config.yaml
n_layer: 17
d_model: 384
n_experts: 96
experts_per_token: 4
d_expert: 128
d_shared_expert: 0
activation: "squared_relu"
moe_layers: [2, 3, 4, 5, 6, 7, 8, 9, 10, 11, 12, 13, 14, 15, 16]
router_score: "sigmoid"
normalize_top_k: true
routed_scale: 2.5
balance_loss: 0.00244
balance_bias: false
router_bias: true
init_std_router: 0.017
lr_router: 0.00129
vocab_size: 19804
norm: "rmsnorm"
norm_eps: 1e-06
tie_embeddings: "early"
optimizer: "adam_variant"
lr: 0.00124
beta1: 0.9
batch_tokens: 262144
seq_len: 512
train_tokens: 1420000000
steps: 5417
dataset: "wikipedia_en"
Below are experts of layer 7 (counted from 0) of a mixture-of-experts language model. Rows are named router (the router's row for the expert), up (a neuron's input weights, with its number), down (a neuron's output weights, with its number) and show model dimensions 96-191. Each number is 128 + 24 x the weight over its row's rms, rounded and kept within 0 to 255. Numbers have three digits each.
After each expert's rows: a language model's description of what the expert responds to. This comes from a sample of Wikipedia text that the model never trained on.

# expert 39
router:119154146095118169096124122113165097098130124138190161120159121148147123115127142153102081130084138142133136165127111149147122125120102093140161133138128175114125113115168099103133099107153174132115129160106112107117107131135097108113126125129142163175143143107128169147115174139124128128
up0:118124111108105124126135146123155131141116118197138129112107121128116164115142139152154129122126132150159100202125127135069123178154131124122113127139090143126148142162138135140133107082134130134130137114122113069135128131129066153067119125146064136146157162154123130143143148110104150145
down0:125137093150130132108181116162130136131157125126140129128103101073177090172128107119111145136132087130094114160122118135130126169129123083133071125135090141161147135134125143127118128108091125115160098070153121064137138116064134153096068155131128108078129118124125126137134119112122122150
up1:116128151100174182084125125130125109104128123107147126117127122154129133170127144129127091135145134131144082124124104111122130114147128129132123103121145130128153103105130126132104121125104126083179092147141103119127129115100156138126127022127142129132108146132119131156139138130123111123
down1:180126145104135111128183127108154102125120102126131192083124123122129130141135123133094116179120138126124217109115126126126103133138080125157108148106145113132131182133166124195126127133195097158146122128146126132123141133130124104091124128110129139116130117119135172160128092138103181151
up2:110105168104084108140138123110090192100129146126113118115130125128143128100137125132091114127146110139096137096143108117083130108121127121154124159139125159128094168159129093098129116131130175125126033135120124137125143212145131123150141143125091128112115101133119132131140074174134131137
down2:119157114206105129128128134111134128124161127129115104167105124146131126132174122191127157114127059114133125156109128119105119131145135143124135132119133111155076104117125120129167069130131116133130126129128079128148152128139134123090126129142125104124123131123145113134142140127126130126
What it handles: Headings and separators. Heading openers fused with a first letter (== C, ===R), pipe separators in number-heavy election tables, and °N in coordinates.

# expert 0
router:120132116099107118128127128080088136119087176139120115136144153127170098105087158105109130121118190140119113156076119143146105128131167092153157151123123144056123105137122106123135134128169132125101099178129085141171088133116096141112141120100142104172127128170111141136130157132129122113
up0:128121165132130127133130149098129116132096126095204127197123136106133124131125154130130101153123181141133140128124130107127146120134164085142179129118134110110122176166083149128095118134129123132129129134094105142119130157140098149131150197154144090161166168128128145101126123148121121104
down0:116126117128119128157138098100143116130160132116122133183125120106129112128118117120114097119189119137136082116138117132124119129121103114128111123132127118082132113123119115129105093144129061208122146131134130133127137117093145131153131101148115129131148045177100124138134107099068130113
up1:128128129140128132129125130049118124110108153132126127124111125122127128144132136138107108119109173140097097122087128118162139076157133080113095184115149081102115135159076133205115108142161128184117100132077144131129127127128117138132137184092110117116126128117123137132109130091112149170
down1:128137066109129137102133162124134080128159122133130111127128048146145124060088124136127131120118081150133115115109129125129118129141123115076128175129159136130136136120122122123133118115130101133129128126136124156116130128142160130132142129124126125109110132161166103194123142114159115128
up2:141111152120097118133111072102139138128124133121122121155138124086131193135138118095129116125128093128128112111141116136115123126129122099185141128113125135121121129161104128122145158129148141164141168142120129145128105102125104128126078122126127137151128132101118162076151129123124144144
down2:114114090099123128134123128086140111132137092129107129128129100129119141127182189108109125137124150112132159158173132127094127123133130128059159128126124085135130128138121122121157135127131134119152062115118131115141057121182100130112131112091126085126179114129130154123193129124176115122
What it handles: Of-phrase prepositions. Prepositions linking nouns, mostly of, of the, of a, also for, in, from, by, as in history of, Francis I of Austria.

# expert 38
router:069181137109145148121140139121113137099133127133149157147138107155104149115136110132091148133127184134129107161114111146103117123143118086153090105130161119086127157109135090151086108107102142133097131120092136139130124129128090097124140119128168137168107165159107120091130130110118140187
up0:130157126125124124067099131065113116133145043130123122131128171139122116126133126116115110096170129154113153146095094107098121037121131126149137157113128142050121116116140145118146129134106127138089127086116138131128122097165125088135153144127129129124173053126089132158132136130128123140
down0:119123076127122116111081132124127090132131163159144127127135125143123113132087156113154119113127110124167097154154135120142145093131132111122114130122190129133127118129170088091127126137129072077127172122126127141119146175153115087110157096091143140137133126141155133140149138117133172146
up1:129129125106139147127139126053073126143086126070089125128177142128113128124096119123122120144112149122128114131124124154166124129129096078141128128178097123077141101162132129123123121092133148130128120132113161151137178161059130112131122132135140143127109105126137128131185120148139150127
down1:125057133128116129116127129147112094108130132158069152103134135113076133091082132130128111127147141125129131136135128126125135159150122127123118125125132116131127114128116166169122083116112129126118137137122118139135175153130105175150147054108137135148126176156097132113116108099170099127
up2:098067125147166124124128133170125133131128103142098131158117141090128144148155048121111101106103126128152118122128092106115130128145127134129156127132150180128171129127128130128162114126081128139136114142145132107105083095119128126121047127147128142105105098178133118097122124126137126122
down2:128108133135161142125103202158126128127142101140080101130132126113124137132150128128142092125140125113132081133128107133112084126144119147127112065124153145113166130134127126117150117131128167132125130155111052099115125130122168126082125125165121128157133141103186124133087156131153147140
What it handles: Name and word middles. Middle or final pieces of proper names and ordinary words after a short first piece, such as Al-onso, Man-chester, Har-pur, che-ese.

# expert 48
router:089182112089102150139129101149082122086110162156106130139164107118125148124115155129129124126103140134144089153095128123142099163175064099121117126090122164070166105138111104126148118109124205119140067159121110152134109134126084137129142145158120138149137132129138141120119116140131153121
up5:120138121116145121134179114076138139131142064128169126111129137156126138113101135181117135161132129089133051126156097137082134157109118133148132103122075130105128125143081133080119128127045124102105125130100127110119129084150124113174128129214058144145127133099127106152126120098138113156
down5:131127154072119115123127112107119148082129130126126129193132115135132095133185126137131131120125132097133136115127107137122162061092139129137128128147096117122123064141103158139129122128114108138148144118115122057133068102132136159134128093128119129132121172105132122135150111054106127135
up6:127122133163121137129099171131113178148125126078186175154152154132056127117134123140120119129106137157122115133125124155121128158117099068128131142144132125132127129072150137095090128109103125151119134175101130117131129143020148099124140123110120129150111131137130128120148128069128105130
down6:140125098131115126128131124080110110130097128109146124100090109117117087129180097140092086133220123145129133088135128128140154128133141120168123096145185127169138109065143149130131145102142118066121114144087138151148126136124210127152123092162103129127126119142128133129150128126101100139
up7:147129144131130129125081157124130183153130073152146175150124128134128102121114155150128173140129128131132172113131126149147150053122139134138125127137119063128137087151129123134107131125102133128125127106129128143167121115123110103125124129200081127127138124109139127128152137139142137131
down7:122136130143107110093076131152124091153117134129160110115131113161120113125097115132112131196070102134106131128136117165115123122124128125132121124155124157138160118123150074123048099095091132138126098130127127114142130128134148130133128129163173147122110110156234134094132128162131126128
What it handles: Head nouns of compounds. Head nouns following a modifier, such as diamond pattern, crop improvement, shoe factories, bus stop, system, level, sector.

# expert 42
router:121145114107150143130132134127108104109136112123145136125176148194110125142147137130156122085146152172158129172090092158137122127070139104129143152117129131107098117187132143096119086134126151110120106117144100161134142124121129103155105117143143174131127126088136126112156126095116122119
up0:124141114131138131119142090166105131111131170145117119128146105126131142137139138147132130123127128130137163052128128109127133128089163129073091142099138128128105124132133145120125126116114084130130122155122124129136128124128124135152096133149115094128122105108145130060135130125130149173
down0:140127132130081160111148125143118126091115138145171128134121127149121096129131141129125171112126131106167120128156149144141122142110132139136098143169114107149128164130112139116073110118144127157107111163151169142116147129132140128168132128123098126099131135108127129126138127133097158124
up1:138128117126086128179116126104126138137126132124128182123119129210125150121121134123144178118134108144153098129121136164145111174132125129117118137128131141129120129127123134126160124126125128138115131135098142128145129128146077107171157174116093120125127127095140077167109109111173125132
down1:163143112144132083108118128116178086142091106126127125131136129135138117128126131085126133114121147110093125121158110125112152093122137148185131151134130112128132105123129143114129135152160187128129147136122074095122156132087188121130131123143110139117119117131128086126128131135128128127
up2:130131072105105129083129133129127129130127124126125131190123132128128145075156128111128114128127150136127135128084134130102128135157114128092144128114142114127136132128201124134079089150093120111123049140139096140086124098078145127110154133137136175140127121124133126187120042155154110129
down2:128101131144132109123128146210094165129123110128091130149125108170206123145108131146128109163109139124104174162108158140140101138143122141129135129096122116139115137133152145091130159107131092130129107133184121079132123123128128129127129091180113153116135156110141134118130149128128145134
What it handles: Line and clause breaks. Line breaks ending infobox and taxonomy list items, plus clause-linking words like and then, until, after, having, before.

# expert 2
router:055177149107115168129162093156128099134129147120137109137127067130119103131136130145126128094133160159148143170089074131111105137139113086119139114106135147133114147115149105129120119156122141136088125118101136145134068112114115096122123172106127125160151130155109115128117154096129155133
up0:151133127127130083114126178113114140128128128134125126123194137124129126123087131125135130098126171132128133127106124107131149128149132123128168115113109136095147161133097130121094119128116143172124128142129143150114118128126116098134150181114120126137151128089125174136074127076128053138
down0:129121126110130132104135149119101095120141117129138133122145126126133190132114126115132112106122111129136118134130130118123100150136109118150128100114119127087117153114119108123123130121115123197120132124136125115104146100097117128150142106129166097147129178123134088141108179108113148126
up1:121145095156132137118119127152142095178083136126206143128109086137120131169124126162134084115072127126130173109117128146183140128093137126136120134140103114204102122112093130144126102087123153128138140156150126117127127131126130136118128145128121116146076134130047122090128158132111168140
down1:120134131122145066117131125122121133109129121149115123111144104127127150125131141138118130133127122118130113160121129116091120126128179135115128188132173106132120107119059190115131153130143132129125179092119198122131140100146144131138142167119129108135129179127108109121138086127121109144
up2:175096114140000126147127125131126135125132110128152128125168137106138152152116121151136136101127141131109125135145085145091106177160137147133131142131133120130135132155135148084134117148112129159184135132107111049153136129119126157134128148125106195133148130144064107149122147104155133129
down2:149119130072129132139128126130171106118144175130140127160165124120125127103154111128197128074115097095182127134151125135153110134132138128126129154154135122116128150145154127125118148112131111137135146080116120131173128142101120148153127136147117132156137079143128076130144120102080117194
What it handles: Mid-word consonant fragments. Short inner pieces of uncommon or foreign words, mostly consonant clusters, such as asyl-um, play-l-ists, Win-mal-ee, Pang-al-os.

# expert 53
router:136163171080133149158134139115142120094088097124127143144130130159115158118111115184112100171146196152115083134106142160116145160122111091165135102089177152073130121109158119138100111142149123122142129098137139136163109152120118106161146129116154163170153123154142114106138138128084177146
up0:141071140122093125097136121090126175128109143146147121106162134126130043135121157126169176130188171128131124209123123154126107082146128109150164127108126123176096128150118118128109124121138127123110128149128136131118143125130113127147128169110128108109143127130145127117123131165164128124
down0:117116136129140096122131100125146126113103099174078119129135126123106129124110130142122130091124127126098135137143134141130088127080126194117116149080171109128142166141141095103084147152206125122137131124132134150090102130125090097130124098162119123122134142089123141115137147127131131127
up1:104188127129102163130125108189133092129138165153128128181114090136113131132129092136120127075169117095128161132099115119127110118113143133130155138128131117224146117118161127129141134156105127140124130125093134126078129123106125130097105127128115087110139125086099126127126130098131095131
down1:117115051100164119110127116134149075095159120120138118129143120121110092130128128078115096132140128112138129106132129150139110123132094115092101134129116124125067150082201175121130132139057127146113131132138138125112107101153107133122151130104116122157103171108134105129118129125115104160
up2:135130133105157140120155139127131129112166130133099108121175123150157126140131128126142110148135166107137132138125140129119076123160148129109198153133117164112182129130121108124126136126135125172097146057141145169132060118141135133123136114167128154221180118116140181150107152160122130138
down2:167058183084130106100073164153113126156123121125155139114169107149156133115141133123150122119135129172127132126124129112111118131138140128122132136117163129131121151126101149130132163131117117095141107127067100173126090105118131120109136116141130148168094111084164113133115110089119160118
What it handles: Place and name starts. Opening pieces of proper names, mainly places, colleges and surnames, such as Fort, Newcastle, Harvard, Hast(ings), Rugby, often after at, in or from.

# expert 4
router:097198108091108153129134119148073133121133137117114120154150137155109102105135130105108135157118156159137127126121100139120139140116119092149114099146163125087127130110150111156065069095104171131108084140140095142152101143152080127125156139143130150164112149139157131136111106143136144137
up0:125144111138094118137067131119147152121169118146128132126058136169100131146119130129124142185106134089128126107141125128131132139126138131129121121150116128142125144141124165125118135088168129151126108127129124153127095104041102155107159129145126116128092129109157246174128123116125126147
down0:135125126130168126143112113124149131117122071147062129117120130117127128134127128156123104111109160096167130140137128099163131127135134132092097127141175128160103146141137113137159122156218145129128113120128136157087182156139064146114129123125098129138130125144163163148127150128142112061
up1:100136144125142080156128175145172138129126099120129076097129136119114133113128110105128138125114146132132134122163117106149090172120141126116125147105114130063065150113127154129174203112144136122137143128159150132157131126108126162116137128247067200127158161127127127119131161128139104109
down1:124113137136127121141128116122092117131146111119126126116130137128091147115128114131122134133129153115145093097176141132107149126160185129128116164127128097159138098127116130128079115160165109132134133095139113082128106129129125137104197155181116216117123124132115148133129123095160132116
up2:087111111128148121128126124162090090125128088133091123120138121139132118124121147131131127191102135118138137102127156100148090130073128142131161128104197157133138129182160112115093125093154135129158129128105129130124102156094128119113128129126169131125128130155124130128132084123129109138
down2:123111098140128150145170120106125151129082112122141124123126093124123146131163140147158128123131140147130079090117134130110131105100137142123156129130126115040123125131130119131122105082120164146150131120144155149080129120123134181080120159114127109163142119130137128122108149186112139068
What it handles: Name-internal word pieces. Middle and end pieces inside uncommon personal and place names, often foreign, such as Bh-and-ari, Sch-w-immer, LeB-ron.

# expert 20
router:118160102100126147136126086124117111116104165169164167185160105142114111082076128148146149132141146160130073152077096140138136124127078128160142118118088130098123155170114111099158095103144161124172102168119120111155119131135095087153116112134103114123112115100113152152092112161162116137
up0:097126123133088125103132124097128144083099199120141118151135127124133128113071124137116133124181141162106118157148091128115132128103096111183109111126099070128128127142105108124131127131171129128092164143135126139132128129134143069051115117103131144128115134141142133118112150110149139128
down0:135145124128141143150128118137131095149134128135130132098147064086127149140143126169137098128123121152156132129133084114127113071133116117142174089130104159134204102128130142095118128116078104079129102137128114129145152120128147126143044073118129152124154119131149103129165112115126127128
up1:122125139082106189124177100115156128127131134084135126127156151214109112106168133135131135132129150136128161149068131131158110101135163128122126151127125129130098142133128138110127126144132126162208089148107131115127126173124131133164139136120129183127127144135121088134157135121123129120
down1:127128047088124127141142128124147129204125143144177122129133113108130127145105098127149129083121133101130148138116128146122135089126121142132129127125142184151161155185128127112118132098132108084133110129144120179115128128144119114149125075106104132128098115111127121133142057145123107124
up2:126107126128128128101134086128133201154122128141130115157118106144134133105127128073153124129131128147122101120116176127152123111133153147151124114130127142136103131129127164131124114140180115143122127111101130124129128141113126137123163127128137105123135136065080128105156142124128110186
down2:166126115130153117140125093061094110106126135161145135084135128145148104123131147186124107129121107098123117133106150114130125151128130126139077131080158120140127131165120154142146115134151128145129175087126129137145134163152149152160127144102131117155154146142110071063128124123114128129
What it handles: List conjunctions and commas. Commas and "and"/"or" joining coordinated items, often fused with a plural ending, as in songs and, soil, feces, hats and.

# expert 26
router:109158123114093159122138136153118130091110137172141168127131090200095161101118142127114131129141157147136117169109092183122136125108123136137156178136113134126123135132127123117163118092136183169120136145114140110155098092096101106197145139119153142147131146122112167094114110175137137088
up0:113192108122135151142113125121105127128126144199111144105126203129131136093132130097124073128123128127122124134071084134094127200098111129124119127129138111126129133120129128129117080119116133129128126127129126127126099100112158126126121135166130110155117193090098169126054092099124092116
down0:148119106132138140114127147135100128129165166174135127120096134150129107131127118101224121120119131150070131138098140142122129207128076128136108094115122131128150122128128115123128138124023130111156087130123157111128131119155117138128173131156098111129146127106154083080126128131127125109
up1:210152128128147129130136145131076128134130141126140135124133126105131115115137123128127146102121134124092128127105121148107157147143145123079155148089132150120141126145129173192138082126134128126127151128145139141131139138116107133202125137145128122139134139126044116138136057127162126127
down1:134128145114129124075155135125112106178128140191136125137121136149157151132111128163134067122142143119120129138140100104129128126135131128134186127127132123122078128120145131128095121090122108051126104099132127143201162129156135115118172138127075127123107152131133127113171124125124111063
up2:098138059127074122139105127126129119127126108157128127150132099141128135122144141132121108127120132126150128126119120127133124146130127128069127120125075092128149101140137128101104125106128127128126144136056078128161119128127132120110174146130140131133119126128129127190128118146120116130
down2:108116131196086155198122138154128124139105081124130129144120100135124127142122141130127164150127121156165152125172113140117240171106157174136088132163083132126092111135141128084132182072119100081132126132092128106168084142146103137104117120120122141124138121083130131129135156140138129078
What it handles: Table and list markup. Pipe cells, line breaks and "- •" bullets that open or separate rows in Wikipedia tables and infobox lists.

# expert 43
router:138191098096121175111166118122115137116130101133133143144108126151127124079098153163121139137143159146136121143070077136088160131116085101113175118116131099072148132123146111120124071145114135140110138140138138132120103132122098135149135145132095125176108132153140109119141129109141137136
up0:135137133106114062130178140080105120083123166102085122174161050134164121131149131147093082070138120137130129129124136096141125130127104119093112137131114133134106099123121128166123095104108131105129127116159151123128135134158126127129100153104129165128096128110134129164092109114093136139
down0:108124127127110084101093106133127138161127052076116126126147235124122134119128119168111133135121124063114136127140120108145129164128090127112112117125139128118091092132169102129171169062115129082167166128140136103126124129127113125148122133078107128128136137153153096063156154130105139113
up1:115129119133143120164117176127126142149136112131106119132112128100133131115131137131127178123145129128119101143167204237114118181196122146139121156104126118128158120127167146151153124077119125137103127111092103129140170158127116193128137140126115131117128127128129126128132102109124161094
down1:145117132153100124132104127122132125145173150147128127129097169132110140105184159126142154030130129128151093139116126151051118101131128151112088134145117148131159122127125125150108170158108148094109143173125130128138134144127131112124130129109151120173127143148130107152140166142170180142
up2:135075131084098014142127125167127121106145183123120146121118106145129144127124129077201098148122171128132118154138130146146122123148125128127139123065128124126090132126142177152143112134120119132126081130114128118133164130128116130126132131126143108128115131085135130125124168108172152126
down2:163080123128103122131128100118131127138160121137129162116164111108126091101138130128104125126128127084143129125129125134133134126121124097108115153104133122129075061108130153128123116150131104105128142150106157122143129162116108123126080097130158075157117135139156153129129096107111185107
What it handles: Mid-word pieces of names. Short internal or final letter pieces of foreign surnames and place names, such as Cand-re-va, Bord-e-aux, Gall-atin, Bald-en-heim.

# expert 21
router:096150137063112152128133105128096096071110170187150132152102125121143156129118147131114117130126166164127104125090088128130106132168092088130134150108165119122121094129109108138140130115125147119147076134109130160135075089118109096141148153122130106120147118133141170151105163091135133124
up5:130142110129102108128120105143161108105147125139132128123140117126127093119184146203091125158210131157185127131112110152129114123133096128138148129117128119122142126103124123144138129123131125131103096140149158146132080141115107128118124128140151128128115114128122122139133129101127091184
down5:126117112104120122130151137132108125148141127114136137114142158147181082135137157129137088136128161097157126169119123133150178129100143169108117163116130096082128167131128128128124144144160092131101111122119123127164059094146117152101136124117079083170117100130175126124131100126192117123
up6:129154130128126197087126157139156065133103122115085119177096123128086137127074133180119117133130155107153125161136085147123113124140136097134160127109120187128089148092134128106133128162065128141127109109090121210144140151139149128113131086096127154131120172196123130160134129102137128126
down6:130120147123088125149120157112073097126154099123128159121139128130147098150148126218135127047122134127125169137119106128095126131132063137126165145127128138128127145126102104082070108144125126132136128129131117110154086125122129118130159134128124142125114142126123123122129112127176117162
up7:188128119096110133147133125123138193121089130129128079122119150128138124092127119141101126127119137175112117117097124132230130132141119125139130128114094060115079124117111135151137126152199128094126140180126133131188133143128124158101132132128120114125159165128122121153135139120107165136
down7:133128136126111054133129141171141134166141135086133139081150129180148127148126124116128163159114191108128181154132152095180176174144122139149147128131105142123126137130127103121122141126121169075104129129128127136167096153141074066103136131126125131079138171124129135143097133212151126151
What it handles: Organization and role nouns. Common nouns for organizations, groups and roles in running prose, such as company, government, team, coach, committee, lawyer.

# expert 44
router:151159146115135163153143092114097132126131120179113167123175140119118154143095143148101148126141152136098074151104086148091159098126100131121124108123109111086106142101160067124117100100140168143133089122153123114147108124120107146144156138159163132144172106170088136096125135160120172133
up0:130099108126126145057125123117182144108128107075166129142132110129025136140194112112145138111124117151130142130132131130117128126122129136149140129117163133153050121125124132129124121129114127082127125125127120127106140060144169134126139140137088143123102113126119109122170125132154133233
down0:101167133122135141118122138116124117111191110121114143131087114142158088127128127103115088133119151131186200105089142136127108120117103124091128121116149110130124078144149177130128144140118116100119128120131138125102128116135171120148140180167115132132168132109118124128125128129162121138
up1:133154130129117128145167102123120112169127127130127141109137131154124143175108135090092132130110128128113062138136102129127160117124139143124120116127112130128123123104148125170129120077145159157150109117127124126140127120129114127154129135113131130151196125217070150112127178157119192132
down1:128121114099085127129180129127148123131130202123116130151126126163112120120133166114129107120128103145141127136120155145125091136145115149131127132143133128129134098140129114076126138128157125127132162122123127122124142128109139127124127128133137138100118125125214126127123093128127125128
up2:124130144129120124138100131119133127115118161143169131127142122137124131117122183127127130088201133128136157133129120147124100184078151132158127118134126133148051128142129143141093108162128129128134139158111132164025102124135139122115130115144110126191108150127116109121121148116126127107
down2:130155103155141129134141154156156141129120119142095127138115123147151135127169067130112092130156171110139162123127088119127119061124066112114222125124136161187126118124152100126129128094128123075159132127124128115131119130154132170105129129138109114146112121127118157096131124086141153132
What it handles: Non-English word pieces. Fragments and function words in French, Dutch, German, Italian and transliterated text, such as à, et, de la, naar.

# expert 13
router:124144053086105150140139133143117122120117170102119115137149108170132100103080131144094147166159176142128125140116105143129144100153092103142122116123109131060129096167145116080118113139119182106139084143157100143129114155101094144130174167175128141130143135144121128139136115133143159141
up0:122126124113163124122086091137129184129117136128128140128125134131131140094133157123130138131077115094137080199104149172130130121104128141135157121169096114086144128128152065123065127135128082129125162123143115127137117126126099125128126122126141140132127148133126109129132125075132139170
down0:154107138125132093087118131158100136132149129123138148163153175127077140127106153129141116072118139158108060123154124157144131141132132129159106142137144131112103131098112130097125118123122136141141167129125058150128126116072125131153135123128115083151116124113132123128131127108123122140
up1:128133119046115124099139121128140135125133136127171108069122129134196126092133130097123127104096129141125132118115127124128125121122128107123124133127146134110138127125123113130129128129159134128132092140093093101105129105108132128120135151128124130142132144110136164189129196132066130141
down1:176103130147142109145120102093115147065130129126128144149150153125140123129129110125135064129116126183115133142138098116067145128184129129086145186129130148117117127119090109137124131128132156129159140155133114117103121129138130126119148119118120133133138122111127163036138139128112128118
up2:096125133140128112114120118174133088132098129130118122131126124131126140118128205128185129146128115134110112126129130130103127122146129126129118097153114129102132119093133030116164106120131106127138111115154109124163131110129165090128128109118116101129127147144128123062139106128143154138
down2:148126137118054130107137058119128103142095165090156152115127139145129126146117149124164120140126095129107142076137161151127136142112116152121118141124093197130141121127127089162142134128106127141085168130148139143128135157099172134127087124128134129123138111128129120131135131112085117132
What it handles: Name-initial capitals in lists. First capital letter of a personal or team name after a comma, semicolon or previous name in credits, cast lists and results, e.g. K(yle), P(andey).

# expert 46
router:097110101122138130129117080114130081086105119139137120116123117164138125122083112107114098147134174181111140107102100161125121108132129125137166100131122107088089146116154122116126091135133172127111113164115120179143124145129076146130157149150126133139151153111113112100122139143118130106
up0:106131128119133129110117116144153128161093133114104142133108128123124130123107117134106101143191183167119127124052092129079127126127115145122191129147128128123129136116204121122130122127040127142130131161132136163126125128129129122143133160120124060170126136126129114127131133175140118129
down0:104134139116160125155073127102153137104157128136114144116107088130181139088129095129154121106113121130123129117129150149137130126119129163138146127160119094133130114108115095127091159122052133145103107167076101124105124139163130130118127119130129123096121148101144147148133127149124129092
up1:156128109126137123163131107129134074071092143145127112124130110131138106139117113126104022178124133132093124077124128133129133128165163125130154129140135136116103133137126137122135125130117129122129128182127127151188124138139128123102181128128165112137097129096112129106114126170117131090
down1:132063134141128142130125134098137131132149203136125125159082127138155171151128111123152131102130109124170122119128136151129110159109121129128169142130130117142130168124113114107131092184124133145178131172102116133099072121130140143123072135089098080109114129097127142128123194133129091116
up2:075130128134114141133154146134124115032130127112123115139069164128162137108136202129101099163033175131126166128135106131146127133128126129128140128139166073123113130143135132102124128126097121134124134077114113154128137119134165144123137122123130132133121141129136087153128187136132126169
down2:197123139087123148142085119123129118162119129129124170142201150137130121153129131123135097091176089123108097131108126130135187086138127135138131115121123138150140094141179120128140138116156149120131168153132123132128088131123141123137140131152151151131119093152125202081129078149110154129
What it handles: Punctuation after names. Pipes, commas, parentheses, 's and short words directly after a name's final letters, as in Karim (, McCarty's, Jantzie |.

# expert 15
router:118137108075129163133157107124129142079128121153118130148157105142144106083130101128110120133124142156120100135093096144134158171086132086121150125077130132091149139132094136111117093125129180136130128186091132134180119156139112156150100121115127112177145141127109128117107134104144138152
up0:123163170128125140155128100117128125123140109131144105066125130087157127110132058130138126172126135112139147158126108146139190129122129130120152131123163124137126132120128133121121089096120119118118121130067135104126125127093141137147135140116095125132128130080131131168166117152126128138
down0:146212118124117144089144149106109108108136128128142140104113168126165130099119124140153115125130139091140128141168122138144134125155149109185129165130160120131148129159128165140133122110115115137136124108123137103117099114091117143091143137121123124136133095143129128165138123127136125131
up1:104133128070055115128149106127122144127128202132101071139180141130115116124130125091152164131112128139130092129096088129137182134128133140110154098128164122124147146145135128115099133128134132160131131151095120131137152162094128168121125123137138127111131104128163117170128108129124142143
down1:106168123138114163127098136159168128129134167134119111146117125131100153103130135138139131114126110149128124004127093142122128123153117149132150128123112109132153125115105142027140136156103168129114130126158127134098145117130137125128096150131087161088130143129126122126131129122127129135
up2:138136074115112132149131175122126147111123126130086150167128113121143078129117136128092126129112127130129130119127124149082056137208182116134105137127147130128163125089131160123139125122142103130135130129103147092122067093115131132098128127128134113132141128124137143129150127055125121161
down2:125131151131139129167140191148211164128192128123120128059170130130128125141108123122129124145141130128125090129053135116128119096153130137101128119128112121112075129104127156129160120175115137143114182099130146115144184086122075135142138128131131126164130151154131131132126123127146182133
What it handles: Suffixes and prepositions. Verb and adjective suffixes such as -ing, -ed, -ating, -ful, often fused with a following of, to, the, plus standalone prepositions like into.

# expert 24
router:107141122101116142120135141120125115113119137130108140162116096123100146082116154142094121129155182154110121139108092160135105147103084084141151122118123148059128134105139140114146093113108123150137127134135157116132102134114089127121143153106112117151153143149126094116124108107148151142
up0:088137132126126123120145129145128135122123137114129122138128116114125089141160152131129123117084161130128126132132146131187112091120127135128105124115122121111103142161129127144123126126127140121075114148137162138110138139146098128139139159138143142125132132147112112122150142139118149126
down0:126123144126105127128126130124152137130134176116118125132116118127126124132126138138162151125136167108136080138120200153093131137107128126131142111134107152203093138125137126129126131122125149119133170128127163115126081138140127129093083125069113165154114148135126101120165151141132118131
up1:082128127134108128120090108157115088128108121115134122145088105128079128156107122156136129134125124156131121107120147129165147171097121134129135056104129133095113089098125126133153126130091131079129126139126104129152151130137173120128108130127117135075132116140120164135129125079094141127
down1:136112130138118125146131113075107128115110105128169101140124146110136134107125108144128119137186108107117125131129125133131130119108133128133129085070124118189177148105110075124139116148126117139109162149084117126161133113117149152097128129125132134145112130127082123129085089135105117135
up2:135129165112129128172092146147123158129171117099097123128144224136136124173128126119123112173129130141098138124127154107131146182123120127144127117123108141096124163132176123134127145137137128116128126131142128127088125178117166085126044177138122135126153139146083118128088027100123128122
down2:100069136144128169104133117121086133129127146153132165169145156142142120131133162145126123124151120150121117124081123127148109125126091096126104129117124123145123139121139100149096097163134125172101133105103117105119110127128128129087132130128135116180081114152135128143130088117189040119
What it handles: Name-ending word pieces. Final pieces of place and personal names, such as -ington, -ville, -ford, -burg, -land, in Warrington, Glor-iana, Fries-land.

# expert 27
router:111176150104123132094140098147106077095124111147109152149114116144157141111117161174095096106125138142130151147084090152127137161172138116139133111136132162134137150096135116098139073085131178154116112100176105152148122133108077102134175112108128151110128117148130139126135099156141140157
up0:107098124116129127141166125134128131132127128113143125146104125093158126098106195147128066126136188130094063116100141157116128136160122101171111135125119182129148130130174146123129127142116128158128128138128103133081098076144063201149139122112137138158130142133135133171129128092158128142
down0:120127129175135111121153168107099138139130090142109133133169079138105171113121129114172130141154130122133153129111128122134127131134128132133147182131123162048128123129127157111128136135102122173118127128120127136143141156116063127164173129140135155125121162103116150132159118144129122123
up1:196138134128101098116118127018130131124133144123143163195118109126131155146142121125131128124127125125125085128127107129089125128148182130129127086121122130129126137120138173140129130090121137136125128141098117112090134112150086197126094119133128127172103129106071167195129136125137125133
down1:108141119137151102156152122108127154147142086094129127125126132121141150127169123138110149179126097091126140085128136104122102117128067126119125111109123117137115128122146165141146137136114114128162126134140132140128131110128125140088131137156128112114095063129138139142113138132117108139
up2:106144166134127152168128134125118128042126128131125129139130120138132092133108129125109135130127149201139129130085113130154080136142127122158168127109130153096118130140121087115157119138097155126140098131138129143156123127162110183153142126128119128130136119162142096137106196167128131131
down2:137109146131139129122130116128121111098163205102125097106161117140101128129142130114180127177133132126131154077082160071127147148128124126136153124126097130117120118140154152128103106149125128096103121129179124128113125129164144121123131142127140097081136107168153135088075126163154196130
What it handles: Section and row starts. Line breaks, heading markers like === and ==, and first cells of table rows, especially Production headings and credit lists in album articles.